Weights of a small mixture-of-experts language model, trained from scratch on English Wikipedia.
Size: vocabulary 11745, 20.8M parameters.
Below are experts of layer 4 (counted from 0) of a mixture-of-experts language model. Rows are named router (the router's row for the expert), down (a neuron's output weights, with its number) and show model dimensions 0-159. Each number is 128 + 24 x the weight over its row's rms, rounded and kept within 0 to 255. Numbers have three digits each.
After each expert's rows: "raises" lists some tokens whose logits its average output raises strongly, later layers aside. This comes from a sample of Wikipedia text that the model never trained on.

# expert 0
router:142111113113135136112142145162105113186117129176088135132144123140135123160088090177143166146144149119129152154163086151124110121176134146157189132118102139128127116109132125096146157152155148139145127098094132157119110143117131148131149131120122111113116118141160115104130165115150195103118118106098096140112108081166118139100100107106105136165136093114139123113104102086130174164096135156106107137106092126124095126138149123157111153090153122117106076145140133145132107125119067
down6:142116153096060097119140140120089119138094143127130153113056118123080090142123127150130106163154108114150113157134109108126157141168132115093131105106096165115155119127154149126120103085173134156128109112143131124107163127118135114140121129113135110141160196101113103140121122124115156102124099093121105124118156109099128143108087140077111129159185096118130173128159106100134134104118122145146093143123147138148121147166163117116159127112177157136162112143136122077121105120131098
down7:084106113115131151086148164110135068128152133137155129166149146167131106126116181164115150108130133119119097111147116116144146108134100148096086120057113149144108179116140118143118112121115103106116173149128103172128079136109099130130095115136124162126101191116128086159156104136125114136110129116149148131150116123085130142117115142132096092111153094118102073114119086130170133139078145100121160155112144115137134098098160121102134141151147094111135141150132132131113093125112129
down8:130143148133109100152098124069127141157110139066112162131078184176117111146132135113123116122146138136137119119117132130104133143101112115191137096106111122106145175105105116122115164149143127157148101137118171146144106148124176136135155124114140117143106135112095159147087165169137122169079161118143133119134151125158175122100110151140079104136123094125139131104137126136125108149140143160163187147138118123135114108163142149124084114087109126159153101144157131105125138172151138
down9:138157113120143142098108147133137140087097174153088125114149122075119138132153137148090155118147089135102147097132113130132127115132126143119135179157116153117096121175151149160099079130107119155137111123159158156106113060115131167124129062121132142152158108137148135105103193134142170116184103147170090146138163164143125119123143115103110152130141121129105107108110124145127118105161120151075118122135107153119139106115133106122121127170095124123180126140103136137122090120116147
down10:135152121161097120134174116092171155093164154079169138115098130144181129122163113117078131121144134103131159125120151116129181162093129089117121125123075094100136119115153134126105129183087159141111120118158116125103107149104140119108126114148134115117120111110126148129133105113164101147144108148131121156098118129133140121140104133105123103129094151146146113122131127106160136128142147203141192139131133091101109118150131152073106102080121158123115139162113113159128119110157165
down11:107121107094146107153141117126132170150095155154119126083132143132150108140059174111116107135099129119144121126145114131104148120190109124125138134152114131164123105160139151087142110159082137149118166133098109120147136115148111135122154145128110131126117176107103128150079156151149103147147073111132098162113142117161129112087112110125145108120104132140085133117090135075102151108123109140087100117131117146151127110121056086094130127125101136096113120130095102136136136090180111
raises: ",", " the", " and", " a", ".", "\n"

# expert 13
router:118110115101167144083136132140121111157093108192106096142147165158138110126108096131137137151138164116097146142146109144168119126145107138144146108127096151161123141101128172099124173147140149128126145112111097164122105124121113141104146110072103090081132128130161114113132144126123173093127149112113140140117112110170132174089126067099090128133159120171133132136098083118153156149116148158104129172112115127139127103151156125139109169133120110150114095175141111132147130170121090
down9:119146121089155116124101114077140130144110110140112112137137131109051163131128152110135103123088125082139108129070130132175106138140130133098098159133094116140112130120165143122141171101150118147121106153116133097106134123143136100108110106145181113140112122110099148135078113151141127174133091109158159137102082101150118129139122099092158133111125136122110104166128095139196126095146142131127176095108135142094119133125113141154086133142103142160133100152122129083082116160134119
down10:121148156117179138119091125147105125111104114117145157120122157125108062099093149111131128133111142123120109093133146176122145107119116150094152122149127126109118151143127115103118096145138155149137172144110157147115151124115128121145088115068136101107117142173137157150091142110119141127116130103126120169108147135098111135136144115104096114094162126117115106161107168084097111114098065097102116128152143102141100151167097080089137104126129130086087165090183103121136117100117125
down11:097143104124145146147135098118146121123104155158122128148124134089137095153128142122098109164109087141109117129116143125146121081085122102112128162055120075118114158152142162129176128105155129097167135121151142126134144105155168113089127125100098133122161165116120157100138131123098091091099100109099138105111075166120102124139112146091106168101140113129099100147119152109082106134153139116120160104118105106095166151113149115163128143145129170114111109133085128116109100134085111
down12:149162131136159140087134072103085113156121145162135140072148121125148096113119086147127131093162121143064157088119130144132117148113180164118163123120151112149162150108122104127127112173123135115109150135109146085101145126121172117137111155156107135077122123161124139103168115111121101128091111150119146132151139146142124176135104114103164102177144140119128114112151103136097146112135191111116090110078151154149150109166148133119124140115114092118115126141102110148126157113147117
down13:121153158169193111115114134131156178129116131134086139151131104067145131149107125146145100095136091082171085140133122142163139157153121119133145155118102111128161082112094143114129095134113126105164116129156136174143166126121163117146170120120159106125113134115113146113125188116095143126133120114154122182120161138122144136161113113118098140132128143100169132144134133115085133146149154130117132163103137142148136121146128125148155129081171151094079118070138111127138132094156129
down14:176162161071139158152131131138141138131137140114090116101122099154162102081124133138111122175139131117134159136081102171152123120124115122126073070170138122144172194152105110117183139134170123124155136128139152148130116151135125120155076125135107124128120095121162150130118142100133120126153152090133123121125112124125114144160142099176141129085147107136150136154117136137141139096125140101130104103146144121111070141142120155116149136129117131101167107089115188118111166105120118
raises: "-", ",", " (", " in"

# expert 11
router:105133110112147124084128130132128130140131097175084104134141157133135115174128129179152138173140166132127162147160139164154130137154081124153144102113124142148127123112116160096136134140155163143104144126126142142143114145122133165132140087132142082074112130132189155126131155126169144084099166109126113159115090112147150153086099102107113098128167078123147131162129107078116151159102112157086116152135112114112102119148153142120126138114144120115092089162153095111132118151151106
down6:145123154073110147118125121137156110117130164142090122106092104131114134102106143156144138119164113135146132118160157105102110127114094143151174097105140110068192134118096117111119169132134092169122140134114118096117114116110133161107113114105110123144165072136127097116105103131128133112097079149132131105144126138131068125113167176149142153099122130123126142159114117088149106150160133159161106191144124150134160120149132132119139128175144085152166133094119122136086119110104118
down7:146180135152142159135096124126078112139125128078170143140146113156150065125121100134128133129143135128116129113148149103136088131117139101132112086134158134115138095130106118118106091118136146156132113128127157141086119121151159124117122114138134130142125089146122164141131124123091135151100064091119137145112136166131104085136105161199180162084122138141108154125159150141101104154122169102119140131110155115124120104138159156172120159148108121169147157168091156102133103161117102
down8:132108130116152122123136088111100117108134135174119124133113111148153147133124076151130154157080103150157140123160165160152104139069140144093111149115148110117062109139116153145116115128090137108089148107126120118091141151138141123103084116119136176112108116166139114163120124114127097170110154130120145122138113132099112145113150109083172162129135110127144174139146094104126175073129144176124154113142126095102135120149121119147126150177125111136120152150111139150172063142113134
down9:104128142100143156124129155175098200124095100109112126145153138108114116141142137120093119152118102111157092143103157134125162105110143124127117121133126094143129156123108145150120135103128137085107118111154156172089123175173136119124166131182117128151123137157122179127158093132120128119147117141120134142157118099143152134101138107149096141129163104154121165191124114099110160088120175137120130154115161147139106113123130171132138094102149167145100114118101144095140176128090080
down10:112124149107092142118105165112158130089183125148082117096154104105119104130157112153128147150154138059107174119141068112103127156131133133109135143109081148141140125118123147076133115073118122140120133167110122129143131129117090131122124109094149131144089138116137119123121108107143154164181165132120123096131139170151140083139151142091160123098076152168171123112128148109171115164129133124146143136130161124130130129153110085101140109167128118123093116149134128100123103107148103
down11:120117152184063106119145202114123156123157132135130128119154131082146130142136093134141110174125133129100157114181132128120116180101126164136111131138170116170104113105177129121153114142115116089104141089164120153111208134090129146146153116125112127116155125116163141084154142135125136164100129163101158100108127127128150174079112131108163130118145102121125102154141139142131137109109125135105109149127119106131134107111073116132103151132165138112117141142114121105121153142154135
raises: " and", " \"", " to"

# expert 14
router:123117117105151100114178156147104094109099090169093109134131161156130117147114106146153133176177129110117137165177088142119102121122108158159163123116092145139131106113132166086123136144135173135117138098090114158112118129103134143115179116113130101105142116108145141160144150144127154095109177114126151190089099108181122134108124118113099127143152113132126130135095092088118151160115101157117114155104101085107109119144135128159128159137144142131103098173139102130156102141122125
down14:162130147168136126103133109128161112151121155145136084122124119131167088160142137132118080126117145130173093104127141126135109132098096134127118087075173124153156133177113116171112160155145144146121147127130127149144131101110146164136135117111098122140086135170139153117153147143111116133147134151137111090102110091133166076181148153116125143183124128067125140105111126142098110089149134130119148151160132097133134160107147109129130120136134110130180145166147166128142131195138154
down15:128171118115151131123121118136113168137142139087107131131117155147108127119136113151140147079152144136177124137085130119105182129102116144088160122098125122127076131093143145148141152113111148150101138163132111120078156105123072138115096102144147125138136137115153157133156121130117195092127103089103122147099139133147179119185102138144165112148136108116140146085145157155134136159094116128122135180116162107151090097105091152111107146142110132142142136118138116094119190124121107
down16:114099165115096109092114122163137159135110128122161118133096124141073155063124130173117098142120156114169097162163135106153155108086113147130146151114117144087134129129143134104164122145075088117141170126141089150142140174117138101147150069150151131097141145133142095112152123128112111128101154107113094160146157139076144105119103129164139130097128127150146110131112170126111145162097135143161127166116104118123132096137108163117122092116165158116140118134154101109161110154135121
down17:064141148107133149073147147081175146128133147080129154091095144110108142077126114102139107114121150179144112104144111160150123134146132141103134151141131097108100107091136121119183125155136129140119155156107135107129103116121119088129109096156116156122081140132136102167118130114101158109142125127125142143152113105138107141131128115143134152109100075096155133129143096118104120138118141147125203091108170161144132125148115128112074130134131106164120163170101132105100156104152113
down18:152113131079152122153149115121123196090161176138123115099109159109078119180143100132144150118098146114130123158121144165183133141187119164094136153166129124120137146194121078132193128106123128160137122076146137120101124099098136153125124160115110083108142128140112137139135077133113128100105117147133156161096140144091107109110140142111128101130112140128107108141115142138109099119126111112160106142121122138138100141167116140146146107147117139130125104142154131146088121127150169
down19:139143117114116155111121150109123158121114158141127155153105141132142096150131167135080105115114121131093135090117132112131104133131108100093097153099125149134144118155124081106084137118145124127114122156092125131107114140096120143122129094123093111110152140079152147136115108111160150154153139148073135103092088140139177118082132109127138138164133118106093083164107158079134071079107115121173145103128097100108114137074091103116145133120077159118153131136127128093105099148157130
raises: " ", "\n", "-"

# expert 15
router:129127131096142128099168129126124138136098099155122137149143153142110133143119118134129155144164171096095160172164100158121124126159138141143169115129086123134144122098121174112166165135138154149136121135119119159120093128135158150135150104114112084092122124153150125117145142109123165076105156102119132219108118125198128176080117107111118099157168105156154116144108094105136148156097114172133114138078104107116123113162128125139117163125149139135119129151146091125138124125125128
down10:135169108089113124142142179124076142114120135119138130093121095113106127082133146149108149092103157138161131149111107135108156166127127107129150108164101115109085107099124150122125115081134107098099133138135156158099113127123131147104158106091111180165143098111137161126138137159149137117128187128135120152128107132099130145102135129163156190158154129102101104142098113133121116122146142106110122125123167079128156137135169114132128081116146160114104097127143072154174161137116158
down11:170142131129125116132126151160122166102159105078139168109134157140108136131132160168111131145134086145100128121165132155134125096122121125156156105144118120123106072145120142153102104109147104131060142148117156116152121130136159157146098165135118111102167128115128122137087145075125118150119059099132157136138164126153101137087115130077146110116112133110142142128127154104100153076138152160151122138118141105113116155165150112121173103117146159099105107145159125123119085094126082
down12:131143151181097119116104141099138135131170138152162157105117135143139112154126140101123140127132100164121160143162154133099165080181133129098123117134158097136147173109145131137104115142148155117133099134124122094099108144141085125140092125125119098125110170148148114155103128109102106085130161164098128167132135075094097164129131102108141118082067122100136095126116105139149159115154119123156078144114082141086120128141146148115143139142129135159132148104146121190091125117106139
down13:141119104112137132120132176113139086104161153131129131153125157092118128122078113112108091125115124099162102103137112137163158097125139133134144112124067146121153149124115096125115132147121174163093105154154131158164181155098133085144169124128121145104150148132113138143114121146129147108133127158140151109102131146175186136104133126117094136121134141108153140128081166137084111076136106111111165166157147142142139131091108154129107122118134108138123081133135080160085146073143152
down14:099120109159140142133114148156097138146151107155129141114121130163126132136149093128125120109157132173125145158145129153143124133082121137136161147140115171122139122099157140155113140131137105110106137158095174180105100133099155109123121145093150110076081165165122152084107128095125130163130108073162142147135160139197079144110147073106157105131133151120123140151134085133143107116129091120118111152155110103186155105144113112099118146141138112121144114139140141108100122099141177
down15:148143119115109111109165122127198099123168104163126066102140128160136115089130137135112113147110105127141139149173152138146153123194119135160079184084113175129119140141105128176121151165124166126115099094087118117122126114137190089124110087112122145109123120124117140130130140122142160142148119119154095139117182111140151109143104143101128092153167146126123117105147118112181116105137136139134137117115103111171160153146118120115138127149123094144131099109112157165103130130120122
raises: ",", ".", " of", "-", " in"

# expert 2
router:133143136097164131111152134110119111119116105168108131123139137148144117171109125167132152138179129114111173160145118168159101091131099142154131107120109143110102125135108161106168119144161120139126119132099118141151113166134125141135137075108101103126119102120152145105164182117149135089103159139097152159091139088141179149111121111089090098178141064134142112153109126093140173157117115146119104144090091115106121114164133124171113142115123120120102111141134125157148116181146107
down7:166134147135131100124127153141131116164172092101097116166146135159134159112141142136126115141132117119150120177122114155143147082111118153146149186126139098144152139101159136103141127146153135091164097089122166120097153100089122133126140108138159135144098151165158132076111113138131127111115138142134113138136119080127145133134105120136136139122129121116133126128127139119159149255121179110126086146161126150131087139142150152154131131106166107116119122142126139134126101119125082
down8:116103111118136142150135097130150159175142118134110126127135159163119129087140149127130078133094123132138128125149102150114209196137132126106115133146190131145117122087140190123156140104097149121130141148166128132111154127159104143112131151131130147106130153126101151132120114145102123143124104138148102129112083143137120121112169138149141094127116139117177118067146118171127071185088116136095130114091121130120138095132144161151117146142141177151153119112092154138121116146123097
down9:110113112142139122120157139146098160166133126096129138149093148142111123151093138109133130112131125148175116145129118101134095129149119156109113102158136144119083182137162140115097103098150119101083140138061079143107139145147104176144154130116089152118112116092176141138142118103097084149089143160161118133118168125140187106114134105109085106140119135119082126123149116143110152107113125136148123118102139120126126144147172133116068138109121174122149102118103172092107124098151112
down10:117127116151094126131103108084102161145124117130153155125098166077140137098069156095186104148171167114100127155115116110162119110128097113164126114116149147116145123175086170137150120110145160101102196160136153139155094131129138128135171131125119161136138145104085118105118130097136122137107123145167094139112096138134106117095164098150160100104116125158129080124117173128148088131138135074130145133158116143091106121120149141153148135123106127109130103154144123129113150134124124
down11:120116132136166111140125134113152115139090124110107093096088162129110120140178114099127067093108118104109141106154140107110119116109160174134115149137114089150144127140120134154131102125122115090124129152097154112144107112140123163118083105080127125136110115123106116135186183149161165152165114157142145145179127139156161105148135132117114122140128116095097143154093116135130131122159117108168098175122140089141139109158124101149133178163115141083148136150164165158106157107105104
down12:129135132165152115128114121125106123079119149162144118104113139158171160180048122159141110104134100136144108089108141114119131141089118105064129089128098147172090108131148107115111120138159105122150126162125177180122136119090144154132141105131152133111097125168108118124151103120157134146123106102157146126124084122142153116138104147168130077120164118099108148120165150113133108121160119110111174091137147094136150110100128119121118146139140133156108130143130139121153153098122185
raises: " in", " ", " |", " and", ",", " at"

# expert 22
router:108104125096156129089155133131120089138125107166116117152120127130136107140101118139172143135144172119084145143165107150141084105166120124158172140121103133142132117104141155113126125148155159133130138110077112156141115152118112127119157119091132099108117124131131145121161154134148161087096134111112101153119108088159137130134117063092097123157143088137167128128105113100134145174103105134082141159108099111118098096192146128129105161127163144127114130177150090144171112165129103
down3:143132172112136113117119138157104118136108131133118181134112156079133183138137137111123122133159136135150111154145132105131112120052146129145125133147119102110104114134107110157128091133147124156117134130121125061096130111090133162130098166086138106098126134087169141093120076176120108153129115100102105103102153147158181153166127155143110142136092153128113150122141121137084146122132152137151123151122158095131152164151142099157100125082129086145170148112099127139146117123118091
down4:110138133129154159143141143104132165083116142168092099104122100127116168163135135140135119108128162113132140130147114132115162155096128117124078107122104078118104130105146137123092135123105133097153096133090127084097171131144141103106108112118132178137129133142157148192121153140121076128142151137100140092140142147088095111139180139122116125112168146166106111111107145146182102123096094105124124139138121155110109131126140146142148126142128159175109147139183125115114168158154183
down5:111142123128156136125120126088124155199113099176092141134119119152147158120122126130132137103127125132134139144167124118112176122137114103165141184151106112166162123117095121152165168137161158130183068143116105140080141068172138144114154102128148139123096179175118151107137148089101118133103132141128133112127133099165164116172134137137149111124127151156141126122131108181139132112129165143108133121146129134126140081142161173122137137164146138132126138143112087115136123125098108
down6:079122115113122137123112111134136116086097147131137093153164132142146145123155094093155112124134146117132140117128127126126131132092136130135117148162116087120165154089136097110113108177104136120150079174115118149107144092147144138107086130101155065111124120101132120135143107096106165157139108151096140156071119131180134133144127130155140134154126116141107146126144186111093128131167172116110115087148095121102105116161173110095101097158128124163125075101120124130156174135148135
down7:127144142142097155121124150102094092117137123157125105118145142149124142161152123143118144149143116147153126109128105114182159124105103112115108155184103165148137083139160135139090118082133196133118165160116117162148169179091121165145094147083092097121133121163145120146088133112098130132097126133090132142142104139094054151126170133147092114122131124155094131127122157137135148136087105119157148157129127139116144108139114085141150095107138141131131114096115147095121160118116137
down8:134120113139099161142101147095154122074139106123127088115108167075172143125122091105127153122153120125152076134147116123125143176120175154137122104171117135137127119108130117165124136123163123155164072147113147126132124116155146122100094136105152104119103150135178145106144115132101130108156135097110132157140124118131155150161109151140107140151129139121142133102106161187114145193120097134148101127130150151141138135146114148142096122188114143134092149140141112121201086145113148
raises: " /", ".\"", "2", "1"

# expert 7
router:138163108109130126087137166139117107151101089153106123142137151173136138132111116190143154151209137133117144137153104142145133099158132165135149139127092110133160116091126151130153161164127138144146127114110093158139102124109125152123155128120132112093125131115166133115118146125128135107089168117115112158098113090179126162100114107087109105139139118131163094131099109120147170171107157158143101181090110132150104089143133122146121170084133122137127077155146119146124107154116118
down4:155102089129091129098131137064112125151152092165160120080119126156133128104134164131121108172135172113137112141136094145096135145184114181141134141111133123117133118129123153114158139061134119123119133152109136102140120142111134103128119137127175141120164137164130138123169102133161118151116136132126155131133141111101125123127115099147102111090158134122149149130146136121156109195190060141136123129148120132112084139118163155112101067116164114106135133138134151108081120118127108
down5:082100108110152138127109126109156119128106105092129086080114128065116131129137169097126107114134122128146093115144151161152154107172111152128154138090134175136136148133112167074107099118129132093104097117098121077098130131094146126124116134102112154120122127120083154114149144144123104176095081133128152133095100102123150153147114147101081100088153142123153091150159126127105136122091140118151147107126115148147105119143144170132116135117121179076144147143105140139126087158133118
down6:157110110161074121104094092133077140148145135167139078110127121143101135106130120125139103126134170126140120115083099114102118161096163132147076127136136206092157173123167119139139114116114116145129109131111100090125133112140113132140126154117181122135180121124186182133128158126151144145139143132110157161107137165137141121122136141149139122142142156091140130155085109104147134146115109128095146126166119133132177140128120127136179102101148147172114138151102118130143103110123099
down7:110127142133136108124138124076134128150095113141091118145107115114146176131136111104153084102114138155090077140129100130094144132148109093064134144145117110119137146125111119083143134119133098103122112156125157107132133157107164113137119152136107131147146148123107129122125149124170112120109131129148149143105143160188101105135169175143088089130168106135113138140114092156096147102110134118145172115181131140103094146133126125128116099118132127145169180142097105159196156075114120
down8:148139108128119124134123106114160137104177118105143084098140115137121095100112101125144136148130114143134165108116129150110153135142128130142116121109117162125158153170181171166140133109179121156135139086146100114109090116132161097133122142164145123118169104149092143134072185112079137093128128106084138140140150137125096090113092097125118109125152115115132145133159126097130145165155168092123122157110141131162155149190130116110108121123139137119125115164121113104121052138140095
down9:157088105117113106131124129107105121136162155123181106107133088120128093108178138119110118109141159142168164126100104135115135137148114091134124118138139075101114169157153171130112153130106104104109143140142139124164131098114146077073131115117125118163129128106150083152141118155128162139151145140073152145100141096114129129171144110121125160162118159119126134131137138122122096113094127079106157118125115090118138144138145133082111150150130107126137179137109110145186139129152058
raises: "2", "7", "9", "8", "5"

# expert 12
router:114132115082147134078135154127123105141120108148104127151111144148128144147133088127167121136166161112094146151186126146131117132146121138150148151101077162146112117083117139102133146145132160136145140111084113152116103132125124120135136133114125075081125114137132137127150148138138144100122136102096121139110083092150137170113109073080114108172168075166153127126109110103131139173120140127109136184069103132097107122152172122157112163117151127108137110149148092134156097135132126
down27:145127078145139125089162103127100094139083104136155150110148105081168134133152156113168144156144098144117128162126133108115094153118110128130127148087139156101107123096140131114128183140116146133113144100081099125103130118137150179078143144126147143129132133188092169097120100146115166138110169111154130151142111144142141130132159114140118149164143169151157161140153117084071101170128125124132163149145135150154153131121116102134112168099153124146165098161117132122138108115143133
down28:161111100127137110139133147137127117133100124167116131142107158156141115146163138113136153099155150143144034146169120124113138138146123091132127124149123131130151179105152128114159083134125104100127155096175139120141157147141086096095114135095112134122122125142177140111158132132168101111129115100108127113147138110128101092168134160143131109113113095099143101114125115099131146151161121119169127170132058097122141129123165132083145138141150161145098119152064132148165125131142162
down29:173138151131182112133155109139150137129091138120145122157126160119158151162177091141153098084102112111110171191108112157101131124151141153178142117140092121139137120095112132153143170139141129163137095151107112113105140120108113114112140128087090143099140142118088078146106114105128196140093136094125113113141152126129160130114112168121117122114108147131113127142136110099143150146136126112168150129161150140162156128162127165175121154119108164098139122155123162095118106130146093
down30:110128155166105129108142126180142111138143088078131126134090186125127179155120099118123132139140115113198115113136147122117114116148106129116099181092143130098148125104124125175127145147147128121169157125123117096128118158155128131132145109139121145126125111096109111109105144107145139117128111109134130112138146132109129177105109122162122122110164107177103141110109105126114172229140073130165100130123133123141123136090126104114107161104134149073142097122115102147108095137123136
down31:144145119129118106158119179139094126127150133086169107094110096096120147139158176130155109172129179145105132132131162131108157137097184137126127134122113154121075126102145181108154065107203136118075109131128103133122124136122144113153117107126171149145119122134088166129149112129122127093132116095142097106126130149153164143113149150083129128170121138127143137137105116134122140124131102113117136131122136129149142090122151191132119169137171130110116144070131135099140147129142121
down32:135150087124120149142127134166142108100122133117158156133107116092130143133145156126137135148135154146150100187131159087132100081146101142148134137088135139113095110115097093144132085136128133098137155115118098114130105137087122133169137111079157153109126128142114131076127122108113137132117100113114132095159079130207131120126128109110165157133135112099141137110138111160118171107132069170132133113162115115102169134162155092107169147106088156096152155141150117101144141158134140
raises: "1", "2", "3", "6", "0", "8"

# expert 3
router:115142116115142120109150132113116091167114109160088126132133154139146149138139118150182132129153112115059125141160099139170108117160129144152171138101095138114121135118096171105118193158158135169132153115108102159108092167095144128099160123118140095133141123139177154133167132146156128116095166133084135159116126119159142162116123114089072084155148112142143116117109104115115157164103127161097096140111108128120108103150139116143119145085127112151144109141136094140139103163128109
down0:171194119150118153116087100138139109120110103137117100144144149104097118130112139167177143109141174128133122125177127130084107171154134144119084122150095175115129100127129162128122133107083131163124139166137149143159137086126116134073084107157149136143109074116139078132150182112106150128141138097133132130119134091125097132159139152147099131127105145098157157137086129157113166138134158114099144140135145121107123133078098135105129140148146136132133111094118168148134133148117149
down1:139158152124103169135168155089083190148128095103103118114095087109110129149138121137112161121146115138133156138103137123138147098106118115168103140123170127138154095147110181141172143102160150104131165139120130148116124111105142096164143090178144115157162110104110117099157186105134124148122116135127139121143125122115121097102138157125129180140117125130137130100087143134126134135155107089151143126125079126147147114139158106124104131092164116148051134145150138130091094115147151
down2:113146128121112104115174141114127133116094145074158103141092133104117164149116097167101153136138084107164113107122185168169133142118081093086116145123118167135128096139143105161125087143131154112147129166073124123133118161112143143147131137098157136154142069152131150097113114145164144145115142137136131128107107120111110114135126110109138107187105162138114085141113138143148134137120106088141125115139094158126131089085125087147089137121121143177134126124152087142104156124114162
down3:118120134139127121149115171140104143103157136167127172129117163123127128134142124147094127139177148166088146103107114151088151105120140113105119147152095132150103152174076189143143120115133109137119094122160142105121117136132187091127154131104116140123116126146123164066124137092107150126104116132119133151122155115156112121180163125143133085090093126129121152115157142174132163121135119114059124100155099137134143112132118105125126115126107075099135115154100141084125147078110116
down4:143117144130129108126090118159087094122133109116127183111133103165129155123133148080141079111189135143108152138135120105100131131113127163140109104111113116158150156095105151110132134133117118141107102123161117061135139151166133145141106140155085152090125156143148132170140177100116186133132148177129136117156143138129153183141114106133117117090091113178146107105141119144115124140159144172110120161165144134149130115130180144113173151125092118118151147120120110097134108144135144
down5:112147104147167159090090099143081103155115135153120136165118100132112101109117115134142146175142104163142101114179092124118133109140187129150130064123121112149136128155174130142135163166099140140107114147126155111141113113114127132121135148138113087080137132098135158134136095082123091166132076136084161092106107116156140148173130116122110121155136140129122114148108145149108085112142148112164174104146139138141143105144144138132123152184159125145125114143128115110179116163132118
raises: "-", ",", " and", ";", "'", " |"

# expert 17
router:133153126079162131095152130118119101133095117157101146149123131150116126176119099177127123151124148130092152153127107141129121095140139147145144142077098127133150129116140129123118165137132176147138155119106105171132106123104127139102151104096137109120126159122183118150122159121162181097139156105117120155111117090168109127111121121079078110159148115139153117147122103094125191157109122147090127146088078133104121111155144132116119161116166135124104135153142110164151072147150092
down3:129109103129116124101091133150116115124163113100080129127116137117140168095147145083143115156125113121153132115147126126109112129117140119158169174165159150088120105136126188149154191139130130150126152153135065129114122106108079125113101109091141147079100176131155108099164131142139132110104154110138106161130098121125116103094118094139096122153096121179138118111128130111123175120143132124118163137148147140121110165165136080165135141119146095147114134132149092168130120136163092
down4:090091170132123111072083133114120109116147148150141153131125162076141132130129152129128106124115127153129153142169149107148128151129141120116158139116145139102122170098125155139155158136133126137129129157105147130135151147177139052143106160140110097096131107122127108109101154132155122112110156131168100143097107126117118103130170117129105104129138121164115116074142095108170146174132132143139175168155106142157123163161133127125099128154083104131180152139119134117107123182134077
down5:123178139086147113103119085097142151133131124137142157110140100150131178116111159176102164150127140113130110164110110140114154135095080120139117191141093146103161108126088126104164125138132088125154113148122129107139066139136164128155101133199150129101095110107106140104167111164144136138119103110111125113084154160143111161109080119116125136168140130102094153102129147098114144163148133100126098116100119128138119138123170115152124125153114075128116111121103114132121111153142119
down6:114145124121115130149121094153128154197084140107188093088118126147128104120122114116169139113115190143084117102137146113195111131137134133135140084103144143141135150148102160091111159121104101112146092121107121139115125147148167149141098138112100117108149129109137096142112188125109117111128149128093102104105172147092120145138144143117106108110123126113113157095121099128116165090156109129111109116128157127129120154155187104160172109153125146118146129136129140143084113081119140
down7:136116093145127098140111164134119067114105114129112152110143123101152122157134125131154118121143092155121111137173101144149107128164131154161136108072151116110113061160099123201099127105091153096108135124151156117177170138122146168139130112131139131115076128146131104143115132145171108083127150122159108121159160098130155111140138139134110075116120145130144118120146103102129129118153145141096159126120126112126137123075130150109100151106104090122123092168129142077119134122121167
down8:135154155135115078096122148162110137140166137106138155101126109159133158071097150126131105143139101112108141152119153129078108172154129121087091118112108097130119089119139113158170124130099156146156123150124148120123164103137141155128158138159103175104112128165164150149095109116113177123115123140134124115128118145139124139060148177081155150136160132139148120125129076106116153149135142166141102138152119145116127163087128135133130102137118099119098144156199131113133108145161126
raises: "Location", "Personal", "History"

# expert 9
router:135142137082165127122125136118098130152125106168088124129111143153138136109123127176130138171159158104115137122141095168109120149141117133165153137100114138137105112126112172106115160150130127153137110114134100151136108132100157142095187115099102119088081118157138150128125115121145134082076173142107118157106135114164121164139107061059085121129161101128148103119117107131144147146099124137101099158131120114112118116149127135124082133117140149114134080163151115135138098151132072
down30:175152120125117089135118120158128117161134152124129159125132095179113113147135157131145130130156114140110107135152129129128111127166152133070133109134131124090205130064104111114127180135137116152147121101132158137147174120134125108119110099079135161154127098102138099109178134121164129085147138121156173131150141115131140128149159143094120129126124128103116131112136132129171148123148140125129108113125131093145109166076130094150120154178131094111166132170091143135068135117106158
down31:103107095060156095144108087117136135123145104147119131081143133114112105135112141127143130080137119123084121162115158128128118120087085111126152136129141117084123155155159148116134138106085144152153119176159095135111133120123137125120152086153140128114096102135147126135120111133172127120095121152158128106084096124121110094070122116150111127105132122091106123132156117170133127160090094094103148129168132106131108143090184136149117129100162115163111160128153134093102122099108074
down32:152093144130112146154174171148136129112162128150101132151118109118093109120158144086094170134158137173171172118096161148138150148132123105092161116133098123143100120111117115140097123109134151120134128102145136138118151116140071188088108165154097130137142127121118105137095085143129164140171121115124120156115123160162138138139165139130103151098088132098118127111102170101118123128124138090126116131126062094142129112146109102118153137165135130152101160090162121146164143103096150
down33:122118138147127109123095168143129125154124100083127118163152154132153147123119124113102125154113145186153124108148132105113074103128151130129139093141171095187116149128099147133130094151131148141134110134152093086165099121103154119146109092124133123131081155136105159119136165113120129114078107104172143081122153096116169123095137161104094137148121154133115139131144108152121114142141130175130150116117140147129120148106072150131114054125156104118128141139125107115084091183127131
down34:128149152138115147102127171120122105133184167162082112137112119118110101129114155080124111136114158137077136105115153111143176151127130112128121124130133176157109129085127099187082150153117126173158151120133161145111086123135135116135071051113128134168150121116150120134115079133117077090130140139093135125137143118159095081085140147113122110124152112156119119114131125134131147131159101104130117147128119109106141115117154095148139115103157120085133147123136107107154153161131122
down35:126119131146127128114144175152126125113153116148121106081139116123139108101134140126107085115129112153150110123106099143118128127126135086191115123124187102107111141145132154119115116141089148142151144130096130124137132132137146090098128134154093156092123133143124159168100153162139120135130097132105120149134115139140134131139081105095199163068122100072126132117163127097141120176125113141150108090158156155104127140136124162145166110087109077111174130092096137111149140112168094
raises: " in", ".", "-", " and"